{"n_experts": 32, "experts_per_token": 2, "d_expert": 288, "router_score": "softmax", "normalize_top_k": true, "routed_scale": 1.0, "balance_loss": 0.00652, "init_std_router": 0.0397, "lr_router": 0.00141, "norm_eps": 1e-05, "steps": 2664}
Below are experts of layer 6 (counted from 0) of a mixture-of-experts language model. Rows are named router (the router's row for the expert), up (a neuron's input weights, with its number), down (a neuron's output weights, with its number) and show model dimensions 0-63. Each number is 500 + 25 x the weight over its row's rms, rounded and kept within 0 to 999. Numbers have three digits each.
After each expert's rows: a language model's description of what the expert responds to; "gets" lists some tokens that make up at least twice as much of what it gets as of all text. This comes from a sample of Wikipedia text that the model never trained on. Tokens count by the router's weight.

# expert 0
router:542480522547487468520496483499496506501550517533519505536468490511537503529528492453524507460477517488498497515507487459457483519501535514534467523507496487479521534485487470481468492485558467
up0:490532501516518481518512500450509516465486471485506499479524525480518458460502479524519497538518507493525534514500525509480477480486497477508479469494574524524530525490544513565479436493503503
down0:516506537514512446471506491547483531509515501511531503480495510508481484511462528515488524523527484493536518523517489512497500509507439503487484510481450491515465512494451495458540513488537513
up1:499507505484432532478466508515546495509502468494500504514503466529533510501459465516485500524518517466498519474501462496531546526475457537555490464478516508471535486504498525544503518503515518
down1:507536497492510507502500505475503496533461487546469535475528500497531506499497450527482529510543491494488533522491532470510532504526508449519498490472498471489497470520480491511517501548500503
up2:514478475518452498521505552455478499502509480510522487488531489516499479501499468470521502512520508516550531501520507571483497533507525426488498461492455470454482527465510463474543481497510517
down2:471479494437505539507531513524494520539539533484521525522471455488514514506487505506508520455495494499478510520461504499518512530507543455496463518504532482477471491460482508511466499444533529
up3:496510485488491492457465492482494505452492477508533561493486494506485471479525471513527478512482465450515518524547484478493500509489474493526487482498512492501482515521514488521471513495491495
down3:515498479515528456475494529471489494505503528555526476513505490484487478519521485485436522562565518486511517497470531488496517477503510455473515480498511512492527474524437507467495523505463508
up4:510488482464442439521490530445508483531494504473483505466519493470486516542490424499469493490495466433539470511488472481544451503486491516511496508500454496485485486467499447525522500476484499
down4:489524514518517491479504459529458456487481511482493489470471486582520512493499469527509496514511498526534477498466459484532474489514513487484480508474487477479496507513492489470469517475535454
Passive and copula verbs. Forms of be (was, were, is, been, being) after a subject noun, plus plural nouns and adverbs like often, films, countries.
gets: " was", " is", "s", " were", " are", " be"

# expert 29
router:498488470509461484520499514486512471510546511500505515518516495466466459496506498503516473470525519514500509455525545507493520478477518512482527496508493470477467501512492539506477489498501468
up0:483551565510509530521506486523532490476481476509467504512525511456526535508492526494497484521506495485514483521455529447520509534517488524492502493517506509493534486432475517525579489483473462
down0:503500565508526527491528540525505533503489490493510515475543502502514485511505494504479544496469506492486534493523539516476522480489531509500542473490484517532521466500457480512469535490491502
up1:503524474444482510522508469509518441533472495482474466515519527508506507475520521512521519491537452481509476451503474476469480495447510484520484471491553490517511499526532449462482505472451493
down1:496529527535506465522528497477514455482493529491528481514508501533522477489487514564540491518492518477500552490512538482480508503514504491543477464488528514496521480486508501536529465538498536
up2:475473482502513492466462520538489498490510479532462521525495541514487480516499476407470440512541449509500487485511495486486513514489521478490506490507549470499494567480521523491480532518500462
down2:472498483501485504470522471495494523513513502467497506497507487535546485508504524506516495536526460521503484525558495501511536494531524444481479508528487463495465469490502500483486504457458506
up3:514531489510474469530476475493488550531503462507522471523480488545487537479468513490495514515501466523503527486514519487489517519492543483521487460500525546520504507469490434493484493509525429
down3:512502532505552509525552496468506403507509536527482466483514490485487513532510492519541488516491472487523524499505473507497488528506442484518562481510477509472485525479485540502515528523514489
up4:523521480453449504450496506483513436497486488524478497452489450482488513499466478497478497515485523478521475493489531479524488425495539432526482496535471488482504474487486495521498503482525501
down4:485511495492495511491480537466475523545472469490481489517534530479512514459544477506544480513470492542498512541470530495513487505486465512484458522501471465501522497496473522488470489523481504
Numbers and quantities. Number tokens in dates, measurements and table cells, such as On 16 October, 40 and 47 mm, −78 C, and ordinals.
gets: " 1", " 2", " 3", " 4", " 0", " 5"

# expert 17
router:550495492538514472538516489504480451532491487537486483487499565493475488496518552505447547511476475475489513498499512542526497525483547492531569520467467505517546477476476481547548507513494522
up0:510499541514511470472512470481516478471485491488507583511486505486507471480465519477535503486514534548496528511536446513527512496489495472463506471456496495511490499545508482511510507527458527
down0:522528468487506502523538466518487492480468532499496528536462487534499493518465512511473489514514538529514517498553506472526454462490508464505480557511473489555523542470525427498499509511477503
up1:511505469527519481517442513479514499526520475517505519520468532529468465523508543484501519477525543499461515554510475500482515549471530464479493510447485509492494510465528508516498511515512496
down1:498481531493561459492473472504527512467499503506517475520505474505503463508524525509482463471499499481504507487480480521499458466502518493499520475487525494479517477489474473498454505519492493
up2:505537502505475500519505500475492507530493518479521520492477476487500513548513498523520507464514502488489552508488503483521521477450496502499507516484461521514517510506517530470489477499523499
down2:510546506450463496536491518475503435497483518519501541475505442532432527505525482552491503535480515515511538523514503503463513491509471480502515455494493471492465480521494549530547473501529498
up3:529475511494464459490501508492515480506474481521522489492485508514511509522485471493494459463453526465474495478544483504482493542517481578548521505461505495488467511535470510514498514502472465
down3:469470533490468480518474514482510498497525545539493486460515490469442486512559466534479489503491500517502509502526464540519491507477512529495485523515474494495501481493472504519502506492489470
up4:500501510487481476490475525530502503502497514484462477474519497529485498496462516522491517478532483456473475578499517507531485535513535492504525497520461545519479512494491485483542486473512471
down4:480517493512491484517522518455492480476550475499529535510489495446483488482524507464504478508520482476506479454494442471457481504525496535502514470508512541487477470469492512474464543503466506
Articles and determiners. Articles and determiners like the, a, an, its, this, whose, plus adjectives such as new, small, large, in running prose.
gets: " the", " a", " The", " an", "The", " its"

# expert 8
router:485518495485458512539535493542444482436533553488540530450494506467497506502467457493508516447485489480469509503455470524489495511498493493527504505525509478511470493525473498487500533474496451
up0:451485477501535496471518512488438470522481502488506502467475496466536545495475490523515517472461500508491508524476465491446489534490506516468469463493497512469492499515500494499522467497478500
down0:452522533498519480465533502472489510505476464529512499507507490492508483538530502514555477453509525510526545531480489471529478479501508553505513458488445481489479521446482484535514556488489472
up1:509490502506493473537505526531495489530486472540526497469486484523531472504541496487507513500524476488506450499512495456506482467505498517549457492485498478522498480518499485512501495514505530
down1:500492516518483455480543515476545527489513526452485500488510478517498504498537472499485484511484534506503499452501504488485524463468521544497554488487468519414526525530479477479469510548455478
up2:563499494539535498518487538482531490467486515482488524520502500490510485473466442468503537500500485457471517474456512527518486561510512473453489518487488528498507513500482531492503505501514458
down2:450513507477482472508499481503514523541460515449502534499496506521479466501494499536467528535554497562499461544501530501489504525520508494500506511543528489457542549511552487462463512546513471
up3:459515471473492490522506492511494483488514484508539524557505513558464515446535502511500530499508482532493497525494477496552489544529456497514547493497481517509552523502485448502497467494491508
down3:451500511508505502506546545535498512513470531504555463505557464489577517517483462506504544500486490522486555472477510474489504501521478500513499503524555491502510497478498513543490518524495497
up4:524505515503506520475487490493502479502469475533520486504526451493497507528481477518515484528483505487461510496560511512511515463511506516490495526484481531472484506523505516512485504467516553
down4:507525516474516501490551511497534458498499530517535506480497507435508478522463491516514471489511456476511487532530518516469524478502487469469509522483490499486466465480488505496485511508490516
Line-ending punctuation. Sentence-final periods and quote-periods, plus dash and pipe tokens opening new list items or table rows, such as 2024., ")." and row-start |.
gets: ".", "|", "-", ":", " |", "="

# expert 28
router:486509536503448517508514501491493464497479494468503534501492513490505499448481474487429528515507485505512479501472491504484533486512515509504504532521498500541522495488533501502535465520504508
up0:505491513536490556495547497487479469498475471500526517509485494507529492476534489505501519500563502474557487515483509483483472470535474524463520523508464520489506557462495524503501543499502550
down0:497492536492492538497489502436502512530494539442503484500503473507480486531513519549515506532502485496480472516503512499508480514463452517490543541505479487527463491493538494494507510503483430
up1:547498499476493497469465487463476524495514518523481490536494488506502515528494475500465518479495532532513527510505502460484481485498505531444463539537504468462486473485532515505513490570476548
down1:476478532490492462463483486527506512505498562494541528516519537490468473514520540490512499523528465517493523489539478489488479534508459548499539516533488503455512532485471458520504485502518467
up2:502528492523505463493499516496515508479504477475518506497526534511508509470491454532489488542523478513496487528507511533507527487490507492492504481453492495505475455531509495493517518482525524
down2:518502531501442496495521498531522489470495492462472462477455480549540515506522501516481521507514542516500492484482531520486486461529478505471525533540470474528469463529522529514507523492544475
up3:526446507469475500490511496537488568458480456515503517479546536546468546483475452429516491560476498469473512486539500485485502509515487507527489495507493483479495478489518522503502529527513480
down3:512504509531498494505490472520512486540508505469501504540512499483516474517486517500509495514489508493500516464530533467483518487508508507456467568496500478514500498477493469531484432491482532
up4:508521496457491489527501538444464508504500496513510495489499487525530485474491484496490523524483493496541527557503500507499459505515511492525492511521524482501498530483531467493517490468457494
down4:443533503536507554510523473508489479523502532532493488513515499492497484480482524481498542498460485536486502470524523497479489463499455487484471479501480492528467490482525497446551476516510490
Time and sequence words. Temporal prepositions and articles in career and season narratives, such as during, until, before, after, in 2016, the 2006–07 season.
gets: " the", " in", " and", " In", " of", " after"

# expert 19
router:517495536512454500473485510486492473502490452485458514507501476513500504496512502514477526491521500452525476536475527484518517536513533546516508484509490484512466525486537513509471486509506530
up0:507519534470509494547491516529523496490515517508527514464480481536499482475520509499544495570530473505500530504480482543500476507448442512499499512543474496470510496549511523485506493494455473
down0:505544497503538515448543526485523522450502522477497504484515523510500541485490496506494504468500520538470497499494481525500459481481472512487519519517560481505520495534487527472479506513512476
up1:455455454485495497501479496515479581556517455562469484477450513531514506463517476485507529485494516502533507525531529500477482482474513495470506497524468521474518495518467502482499510447451510
down1:491480493500519517492562492520442514487524489459503524453559502509495502505523502501501525475494533503501501499470491490531528523516474491524507497482535489452477464541477524473483488504452495
up2:482486535473480512481439466558507474502507500472512536460486532451520497521523527488520486528485480541478541466488466468529523480516535479539535460507482536526432508483505513495504458473480484
down2:477539536508528498471473532475522478551503502521480514517479531536496469495448524513494497558501503506517477466470479501531520514515523498538511519486508486499476522508523499466498487471482520
up3:500522506503462544486515492495475530480484473546505493515458505497527507492551484501504510501526500495564528481514499472524505444543536513505538450543469479517500511518487515512472494528474525
down3:512497529488518507475502490511486503538518479523527489518478532500510512523513514477469507509495490500499492557477480454499514482486522466473486505507469531487473506494495496508484519466499472
up4:489522515479492488503537522465533526532482491451494491480527474496501504474480483479450476524489468506499488503489477503488484514495518494536480442505518543531470528518516498515489497527470474
down4:483571516523499521488496493493490519488512511495510542507505479536496494505471515470484534478520490530520471506459523500467485530469498515525496519483475488520499517480535521504508516514522537
Before dates and scores. "on" before dates, "Died:" before a death date, and semicolons or pipes between match scores and numeric results.
gets: " |", " on", ";", "|", ":", " a"

# expert 24
router:533454521526489477514527458483481480439548540494541487499535498522551544509475498478540489447446502543483478508549468494496488476490471516465478483459501496503520499509497452511448501536504504
up0:481477496530504482587488478493443511456488492506459482507512533471552488467488466519512482502527489535528493465495524511521520510472503505491520493534493497476506537493462493527478512502509531
down0:488478474506518531556491521488469474545489486494535511527497492468444496544514524438489528507484486460507527486515482542490483548496509496513489438528501489525482485499519545475480486554486526
up1:481509474500475476529536476544543491519481498533528516478487555506482499480491495499495504507499513491517512497504523490519485509508511515515548482501463535503487493551483506530492502530501503
down1:499506488511504505489539480503493469492494552478478501538490490518485538458528517484537519466517513524535484478525518535471515472490516479511524502486463503450520534462529534481485512513502512
up2:494513494496557539484546520475495428476485518537507509466487485453466496532483507496475507485485518480541477516486513514516526561438506456511509493499523541487463502489497539515478504501563515
down2:502523502537479492523493492505481488468501513494515480515510526541474543500513515473500505454512464472507512485521480454500485466466527548476530527479509486512490484522572463495452514504476484
up3:480491486517530531505477497507504487509488489495500514529490468495460492481507448494508438486544480499494540516485523484479477534485512511519468436460471479518504517512518498488500524473512506
down3:539496493500504484505493501500523496469563501501477500514530498510516508552483536485489500499505535503517522494556499476501545541540475496495495516521503499483542518516536499502541472501500508
up4:517484514521488458519465542557444524499505509489551517494546525451472481485516464503459511498491501501522472566501445506542471488505469479507482530497460482551505516508507520524516476482520513
down4:477497489485502492543531498479519490504501502499540487501500480521557485479485515529488471519495519459481518475482476506549478480537474490495526520499451506504503533540515543512511507508520549
Clause subjects before verbs. Pronouns, relatives, and subject nouns right before a verb, such as they, he, who, it, the Germans, and modals would, will.
gets: " which", " it", " he", " who", " and", " It"

# expert 16
router:528464529514520521496510459512499499467497524503479514552476498526496491514490497504503518501504524510483557519512513516522502551545450460514485509491518476529473458515527547490510515526519491
up0:464491515504498499543516483523485500489545482517524484514500519479480480474483527501521509524482467537554495448473457514504505470473524473506479474508510505508500473464502512527441501512514464
down0:510503481488491447479457533480536521490542486495520493534493539498486481520523491515489458458502490559494556502520510504510487493502524451483467541506518495486492482505465509507454491512500517
up1:521495537503524544507474503471491508475518474496500483522537473545519541509498499475529467502535528491493484476522499541462477468485528505488446566517496535538537499450490518554483508466539521
down1:484465512494523465523494485511532509499460543536525496511537472479480499548519514507495521574489506522455509518539535497473506509488539506472520507493484503479497487534470527485533542482528543
up2:505466513510474510497500473480533471442494515496501517518529473443495518471529513496491547518472483497479490472468483508513499506510533470480534491495491523522480471453498510483522518487527484
down2:485521538521489479521486509499525473514475527466515502503531501514528490504516539502495492494512473486498478529480557545470442512493539517483549477521531434455501490472482498494468451498494468
up3:499489527497468503544522487501492507463541517516524498512480490469550469486519555538537512485496516522458489511456424514491504545505455509518520556526508465511503473482473490562509488482504475
down3:459520521537478506509512510505521539464509464544516514498481475507547523525535491526497491522530504504487474492515525492434507488459500486500490485481506415503472491511481486487488499447537552
up4:519512487536489514464492463504509496489503482506500505525483499531501467536469501509529491514484525551470526505479488553546507521476493474509464554527449496445477496548487504459526520516499532
down4:545488462517518491548500514507487468517484489463462512500504451516487526489498516511517545508499525504501510520460487463525516496509484513488536480442438507460505530489540513527494531537514491
Title words, sentence ends. Content words inside song, film and album titles, such as Love, Night, Life, Storm, plus sentence-final periods and ". or ." endings.
gets: ".", "'", "\".", ".\"", ").", "y"

# expert 26
router:468480458539485540470496506505497523532506518516510491486536485519525487498467483511499474494481520497528482431522509521545520487521507488470487470511511492531539456478494512514475493483498514
up0:491534453491518518524511510530508542546552496503520503519491507553434484502504527458533554506462481479460524503498490484489479518480486492465451509551500475489547486497537507523511474537522476
down0:496503475496545533543509497490538488506524492522498446486505542518514509474520469466507524481477508504502484469507452508508472560548491487477492520513492464432507469472557510537476495519509506
up1:532516502487516473478517498554534523503458471541468491458493510483479510474475519506527545487522475501509502484528494504486491494480507479518557551494520515515512526498501524482520469557502442
down1:528522481503461474489523474514502535504478508510501526483521494538515509532513461482514487533531470460490508518474462543532462514495486475540522516555511529484466480487534498509494492558494443
up2:494474497509549548519493479501513487522461504509490529472496515488545539519495526502492484462488513478520448524477523510497487487492512486486497521495560508504433554468486459515516533473502479
down2:469523488494497486505537483460490569502483516482490472530537514501501455483487426495509491492510454518499517469528570463542517503466492512504478477506479480493501501528464442490497522496477496
up3:500480517495485518494485489496526518482523503485522480495494488536516437469489509481456507510468497484524547488502516502490489488490548510527474478519485505469512552522498564505474551503508506
down3:494504489511505541513558510523523491477446496485530510504468522447534487482447496500501500480448466477486537524554479485501526498486478474500513485499477509483540508483482505505501468474503545
up4:561496482504504505486485433533467504517510478522525506528459445480519481491511491498483479470521481490525482496456465565501503509521493537488515475504487493522525510494484515501472508515491512
down4:489480504517482532508524506508527487481471493500572515503472472524492462519477470517540497525543516476506502491452535471519490500526491502510543548518471484513500499536485473451456508533514500
Institution and place names. Later words of proper names for institutions and places, such as University, Museum, College, Street, Avenue, Inc, and spaces inside names.
gets: " ", " University", "'", " School", " National", " County"

# expert 13
router:498516523468491536501471475523540502517470505449468524509462467459487475501498503509482528534484512546485505533484513516521542521546463460527514502531509543566515471470497517535557500517525483
up0:530513544523517531528456501484509482479502481501487479533492477483480450492529495467505456513562501497531524468476489469534509522498502490465457476479481500526512491524538517479501466487505516
down0:431517499572526549508499521523494481509477511502521501483489505503520474500473478520528458520485483490424494508487513538530503463495472513510497500498472481476521507511537489534542498503516484
up1:509492541501501495487500527529461501517504500477482478451517492556537474497461520496515568500477481522471510508422488505495534513505504517497494470512504473522504489494494476490492485455512494
down1:463464510479525511494504449497518518502500528512533505502523498482480485495482485521536508483464504509513527516511492480511469473539504480468538487476479481477510466529505545480476531520491533
up2:561537511493493537486476516530494474435483511503502499510487527516523496574511541517484486483510497475497468480491549495523530498498487513509436464474519516502515515464482478467491477508504521
down2:511544493539534510491533485512501502504489520536490436523518462508491504500510487496497497510516473456503493526504521478550469471508506476521529499544476470472490508485476480511485521509516472
up3:521493435487500525478481492474488543501458504508477500500516440526517485491534473449485482484505500525494519525527475559487476434483524506511469506515476482474484472469503493519505505504504471
down3:512477536464455516477515504515515525519517464421504542463510475484522496511477495506520502530479530560542486459496500534510469487524478473471526514519484475487495523507516515505517502515497501
up4:501457467526484533519492508495487496509521509511482480466469530525480536487495538493467508524530534515511484470500477528508498492502501464460495509514481514452479476489537470454486535516483540
down4:491506479505497519495510511468488533548517515464501514505510515521471479489474481554519537509509493510480487484513480560484489523491475537515482554507504478533505500499474507519455499459522543
Prepositions introducing titles. "of", "in", "by", "titled" and "featuring" that introduce a named work, series or film, as in episodes of, season of, adaptation of.
gets: " of", " in", " the", " by", " |", " as"

# expert 15
router:508459531447491518506524466468512472509514496476486498497531503516516469497468474521456464503491506545481506461527523505554453504464499460458569486482512508524506513480550498508485539516458513
up0:516519505518506530519495471471431466498458533492470501464497508529491509456514529494520467551550527457509505474496486504522557465538509543514500510479473527480493514574451502512516534508458504
down0:477491490477494510471529499492518532493500505462505520516476504510469485515480476505476527518509489486530480515453470510478522463476504502504503483489505484502516495494542461552559512518537466
up1:491527476478456543476512505488504510499504482468510508503523529519482506488520514507503493494480509469516466549493443522480500497533519476494534479535519485481490491538526527511499502541520499
down1:491485464471490499528478479467522490521466501444521510535468518485532507510516538519479466500546526492504496495538507504499481483507482436459486506531541498488529483532552496505512494503479512
up2:510534505549550480510462516549479513482532497504509492484482487493435507507495473514502501495511503548476517530490469502534501534491528546476513487479488472509492512521443505498484516514497502
down2:491480471495517498467479476528499522475468513483499506521497483531499487524536507463502491482525532521507501490495516478465473497484478482524488457508524505514531538514488523495518460516508454
up3:503576482468481545524517468536482490533496508504456478516508504537493529500482522532496521506484419464496542462482490541534516500510521546527556496482517519492493471549474509525484539464491519
down3:471499486519493508549509465474500519510484470516507504501460521462500487473483486474477532517519510486505560511552492481476501532504496506468469500489451483489445476478488484500507526518499491
up4:502530476479528458487469562506464498506536504503551507465517534492491529451495442465493514508504514531430525497546500478521504458521519487490470508514466531493546503485525456523488477498487481
down4:460510496469492465500544458494537479527489514463503471527507503499471522460504522459495508497543410488509496514452486515509485448492498510548520505483491531553523505524471472461502495508484530
Infinitive to and modals. The infinitive or directional to, modals would, could, should, will, and plus signs, line breaks, scores in sports tables.
gets: " to", " —", ".", " of", " with", ":"

# expert 27
router:511490498498534501508502497481473547525490534481500509517543478485523443508476516528505483499534507490492528540516510457502507547466537553503495538467498497501563516525494440503499487537472499
up0:520464456506464549513432498503487497473509532467525465504494491428520523506530496490475507545533508512505508474492499495481466493477487518478506485457489481516540512525508533489506494493485503
down0:472473486541546542506497510481519482521466473492511507482476496500522487469522521507467532461468523506496458494487490473478479513475516473481558498506511493484526506476503505487467514515493507
up1:514444514501517519544466449529499524484514513470518476480544486485482458458530502526541479502525506491462521507474513500507487544500526501517480522494473508511473549490495428465467481484501529
down1:532487511487484486518515525497498530514531464465475487536545471482533526515505502545479486471439543487536482469493510520528507522498532477469477515503454483441487530498482494496508529555508514
up2:489497535513479539488516491487497485506501524451534447484505528499517532495524495516498515548470514501514516517502468524493488473501479492522491547487479547512475532492453507489497487492507474
down2:433528508471502500480439471501534517510503510544474488535531461515508484526503547514476511480550526493468510493513491477515515470482510526466531525518468492531525507438513509500486517459513488
up3:510513490502502464485500457491529513475502464504493484499528490489484516515555489532464485537535532507518527504554509498466497521471503470505496500502488512527441502497469517500535489534528521
down3:488513515491497467493469509518538498570492464574502512532520433499449478523521533519514511509511482515452533507490513529530518563489551492497503486526534491489497516513493471561541488488503454
up4:444504469495499493502476517513486496491516507522538474495542490486507469495527541498519525507490488486466528515468510504484514530500542481511542484502458476455517511507537562500520505535500530
down4:483497516463520483475517500531519482512529490468456510484489477520530520514502469485533479484491538461470463518506502504514525528497516455473505484517487524485477511497502527473498462471537463
Main action verbs. Narrative verbs and their stems, such as began, took, wrote, returned, launch, confess, pay, following a subject or to.
gets: " for", " with", " that", "ing", " of", "ed"

# expert 18
router:487489508508488489499484516477527493546525520526449471508512491527533509501462499509508520511487480493501547538513507481501490462542467523496480491509550480482481543475484487479484485493483482
up0:534547502496434475513479496522486485535506486531497514543486494511515488473459489514514514554513535494495504469515468458478495530506539457534517481499568487509510488477516481479457481505501496
down0:477499486484499495475574542516488490502479497522474514490438490458531501479491553526495462492493498539474521465484530480497479509498506476531558517508511510508501445467522517498483516550468470
up1:517473534496488521488511479539477527451500497523511449538475482489492500524488477541482437472494468468491478534501492513501491482531493512512459454469511513481535550509457524490488503534523502
down1:480518461506488494526546522476499494509506505480533475477500495474531464519489474484559483513504502499526486513519471456476516509537492476457461485489518510526537484535483524485527472487504510
up2:530523497557531490506511471492489536507482536517519455522507462520508518491520441489550470504497489504485528506472507502481494492507441541511481493523534515515513512483518484502482517530494481
down2:476551510482511503493482474488534534538517511495502560480524463485485494509500494477546523503445531501469530513501532493528470518461508485494491479446490432513523480483528524467513538485488478
up3:512481526507528469503503465523496492485470482516500493522483455472469470435520462550530524496522489535527547519500484500529515471536494467515527502491570482530529534465491516504496494480495498
down3:470496520509522568495484556468506489483513492479493512540482522517499560532515557480453509513501527522480489532477449467512495527509502505494501499502450517515469535508526504529521544518507479
up4:444486459497490506532486485452504482502535480474491518489494517514503482546514548515516543509511522529519525559513479507518471501548469472510504554557560493513515474533533463506538543507504501
down4:446496433445490461513520514529454474499505492519512494549462479541512485527504496504520471490515504490479521528493497507503500486518447529449497504524513473517529481475488496492474499507469460
Biography subjects and pronouns. He, She, His and surname first letters starting sentences in biographies, especially after a paragraph break, like Setliff, Ferguson.
gets: " was", " He", " he", "S", " and", "C"

# expert 1
router:471530505478479511515472513535501492519476480481481518518491511474517473493516502517489532537511488487474491485496480496532493464537502486508495496499482528495523506494507515480505491521495481
up0:492499507529455487460474531468497518465473499479477510493526488497539497506480443483491521525477465456488465522505513538440503484503466520475454539485488459496514484487431502514515492499512510
down0:470529476505504490543510466475496504524516513494578530502496502459522511431513474497489472482488537467495502546491456500531491455512479509530469501526499533507503511531499504465455529476519447
up1:464536545442452501531534486506522464506490461497464496498485498492515508508479486514426476494520485532513534508457517472516468479471541537539487484459475522490533481513504504498482506507494519
down1:477522459537481486485474483501448491491521481549506487497452500538482512477517475473508488477505499473510500542519511465527500483499538454501514487524532472524448453498513540484486512519454532
up2:515478479476468489525519517491497520537489501546483501442485514490489486469520443534519489530553514523497554483529524536504500475446458491487526478538504489505455530494482475487488515479490498
down2:512504472531500497513462488481485498537491473529511512492464462486523484462500432496524489506467478506469510475491508540481490502543500560518503490498468466501511449477497498486514495520450484
up3:491494504451543496531511493475475485492464515460485490464527518555477541494468501510498479481516488522515522501501534488518470462543470452471499463504493499500503456501547484490519476500503457
down3:505482505479477489509514534499510541534439500459480467432482486513502489464497467493501523553485512539484496440505512472459487494490475495485502500489472491537510455478527503485487486453488497
up4:484483555496489477511482506503520508515500515456506475504515469492470516516499513486473494485485486459526510505488539506537510515519496529552490503505538494478509533527500533481492498508512513
down4:504512449465480529467481526515473527506512524451482472457528486497500455486507538536518528504501496488494482485486463476529435506517492473507495484515467511492511518479509535513493529521521493
List and clause joiners. Commas, "and", "of", "or", "including" that join list items, clauses or place names, as in Cicero, Illinois or Randwick, Sydney.
gets: ",", " and", " of", "),", " in", ":"

# expert 9
router:539489481512516490517532504504488449506520538523563493502506507521490500514525518471495513504509489484548489481503503480486533506477510543477509514462509512504534469490448535440506459484476502
up0:505506535502559524521478496483499484462514508501503460496458482495441515512526525533492484530458532511520451516482486503517476499500525536493521501480510472498524464499505552513531448478516497
down0:504502502540499502523574480496487543482543548460506523531486493472515470483471469493516484481517521541490469521518478488489549508486489466490491523500473521533523475486505495517473487468476538
up1:500511487495481481532546511559484506476512523495527510481547502507542492505511512483476481449483484508503534483506517542460499456461469476538495498522510502489487469516467531532474536514486482
down1:502510556521496501515510458487539515508509485472473480485503534476503501485515529504492464459519511506481474533511507514498439519513479459497507507478506575472521526496474515517468542515519532
up2:521499490516509529503493513499483504456445510514521502465497489528512518492528530544526481473496478509522452476491537477463474516476421509505482536464490533527491502525514473470490467506560503
down2:438506488514470505537479495502497509470473531487441486477513480512496500470488481500489495524509482494517458514507508512460499493502493537467546475503490501460466510507507504496496503502488505
up3:506516520513484503456472475493458500542514495505524494517477502523514504509505512492521527514496479500522473460480454462512494477442520491516517490447528499470530519480501490473476487494487504
down3:502539478531515481442518490462520500499523432537470534469508471501497500491525499489521496486515489459548535531490516466517499455510482506537485516524535502484492496522541481453494521493491506
up4:509478541485482518500541498457516498479503455504499485512492476488464456540544467524564518499484554477527514464511492483516524543481476478470500521517483499526553525440457525450530495513509509
down4:509500531522485521486462501532507477463492494567530472475484531512528511487453482499494540498501459487538499490514520531495516522494505552496516473496545394491509494486518499504450483495526449
Quantifiers, ordinals, list line breaks. Line breaks ending list or infobox items, plus quantity, order, and direction words like most, many, second, third, north.
gets: "\n", " first", " one", " part", " two", " all"

# expert 23
router:474515501517540546485531493501543506485489470456497524485536493542493471510509457484525461460480489518563460514485518505498489509488474514460512516512474498495501499466492495505519494523528510
up0:502511505496474471524484511512455495471485442541514479488520516496505527507490474480536442493493514527539503498521484505491503512520484482498450534515477514498521482536505514508497469449520535
down0:516504474496486464498524499462477478466498514478524473501536523495519490483491507514500503522487507453463487520538468488462459499455516517517472473457498542516540532505482474491483522493489519
up1:532493509476509483512470530524545564483482462498502458458498518529460485535534474507514493573506480533534473555481493495503493503536519519531507479480470498453463482532485490515527527541554514
down1:450519516484518515496494467494499492505490497477496466472494515494501477488499495524545474510518514484496404472528512509493521529480438539477524475521509520518515495508443484480461501544513479
up2:457524507487524502559488485492486496469517496489474474486550507512513484471510511483485478435505487491457481543472532475468529513483496479492505513480519540487539491523435546490519491506466558
down2:508425514470452549510501502462553488454454509496484505482485522479500515518489544542501478517468519502512497547516529482469516482494500507488512472488508497514474492461504479521489495532538508
up3:500466501482485473536484511508489469499537495522470519503525505488449483535500523508513511485553487476512512519490536548490517475501513481476499520539498480457501490507550515484505526489475457
down3:486455476523515430491529499528515489519517480498477500445530490510477538482468516523517493500475468530492514517492499488503523520466501484444469475479500497470494519525515486509499489490518534
up4:481485461506496469479532522530477516485476486491525494475492546496490500513502469474507517479461565544521522510541501485499536502510460498489438471505505501512464499491448509514516470507499493
down4:496485511514491481499489507480524457452517465452464525476499515525512460556516489513479522496539462515413491479524517462535495537548496437492558486486506490520481475531496474474523510502499492
Election and stats tables. Cells and separators in election results and sports tables, such as Total formal votes, Candidate, Turnout, Swing, percentages, JPL/MPC orbit data.
gets: " ", " |", "|", " /", ")", " Total"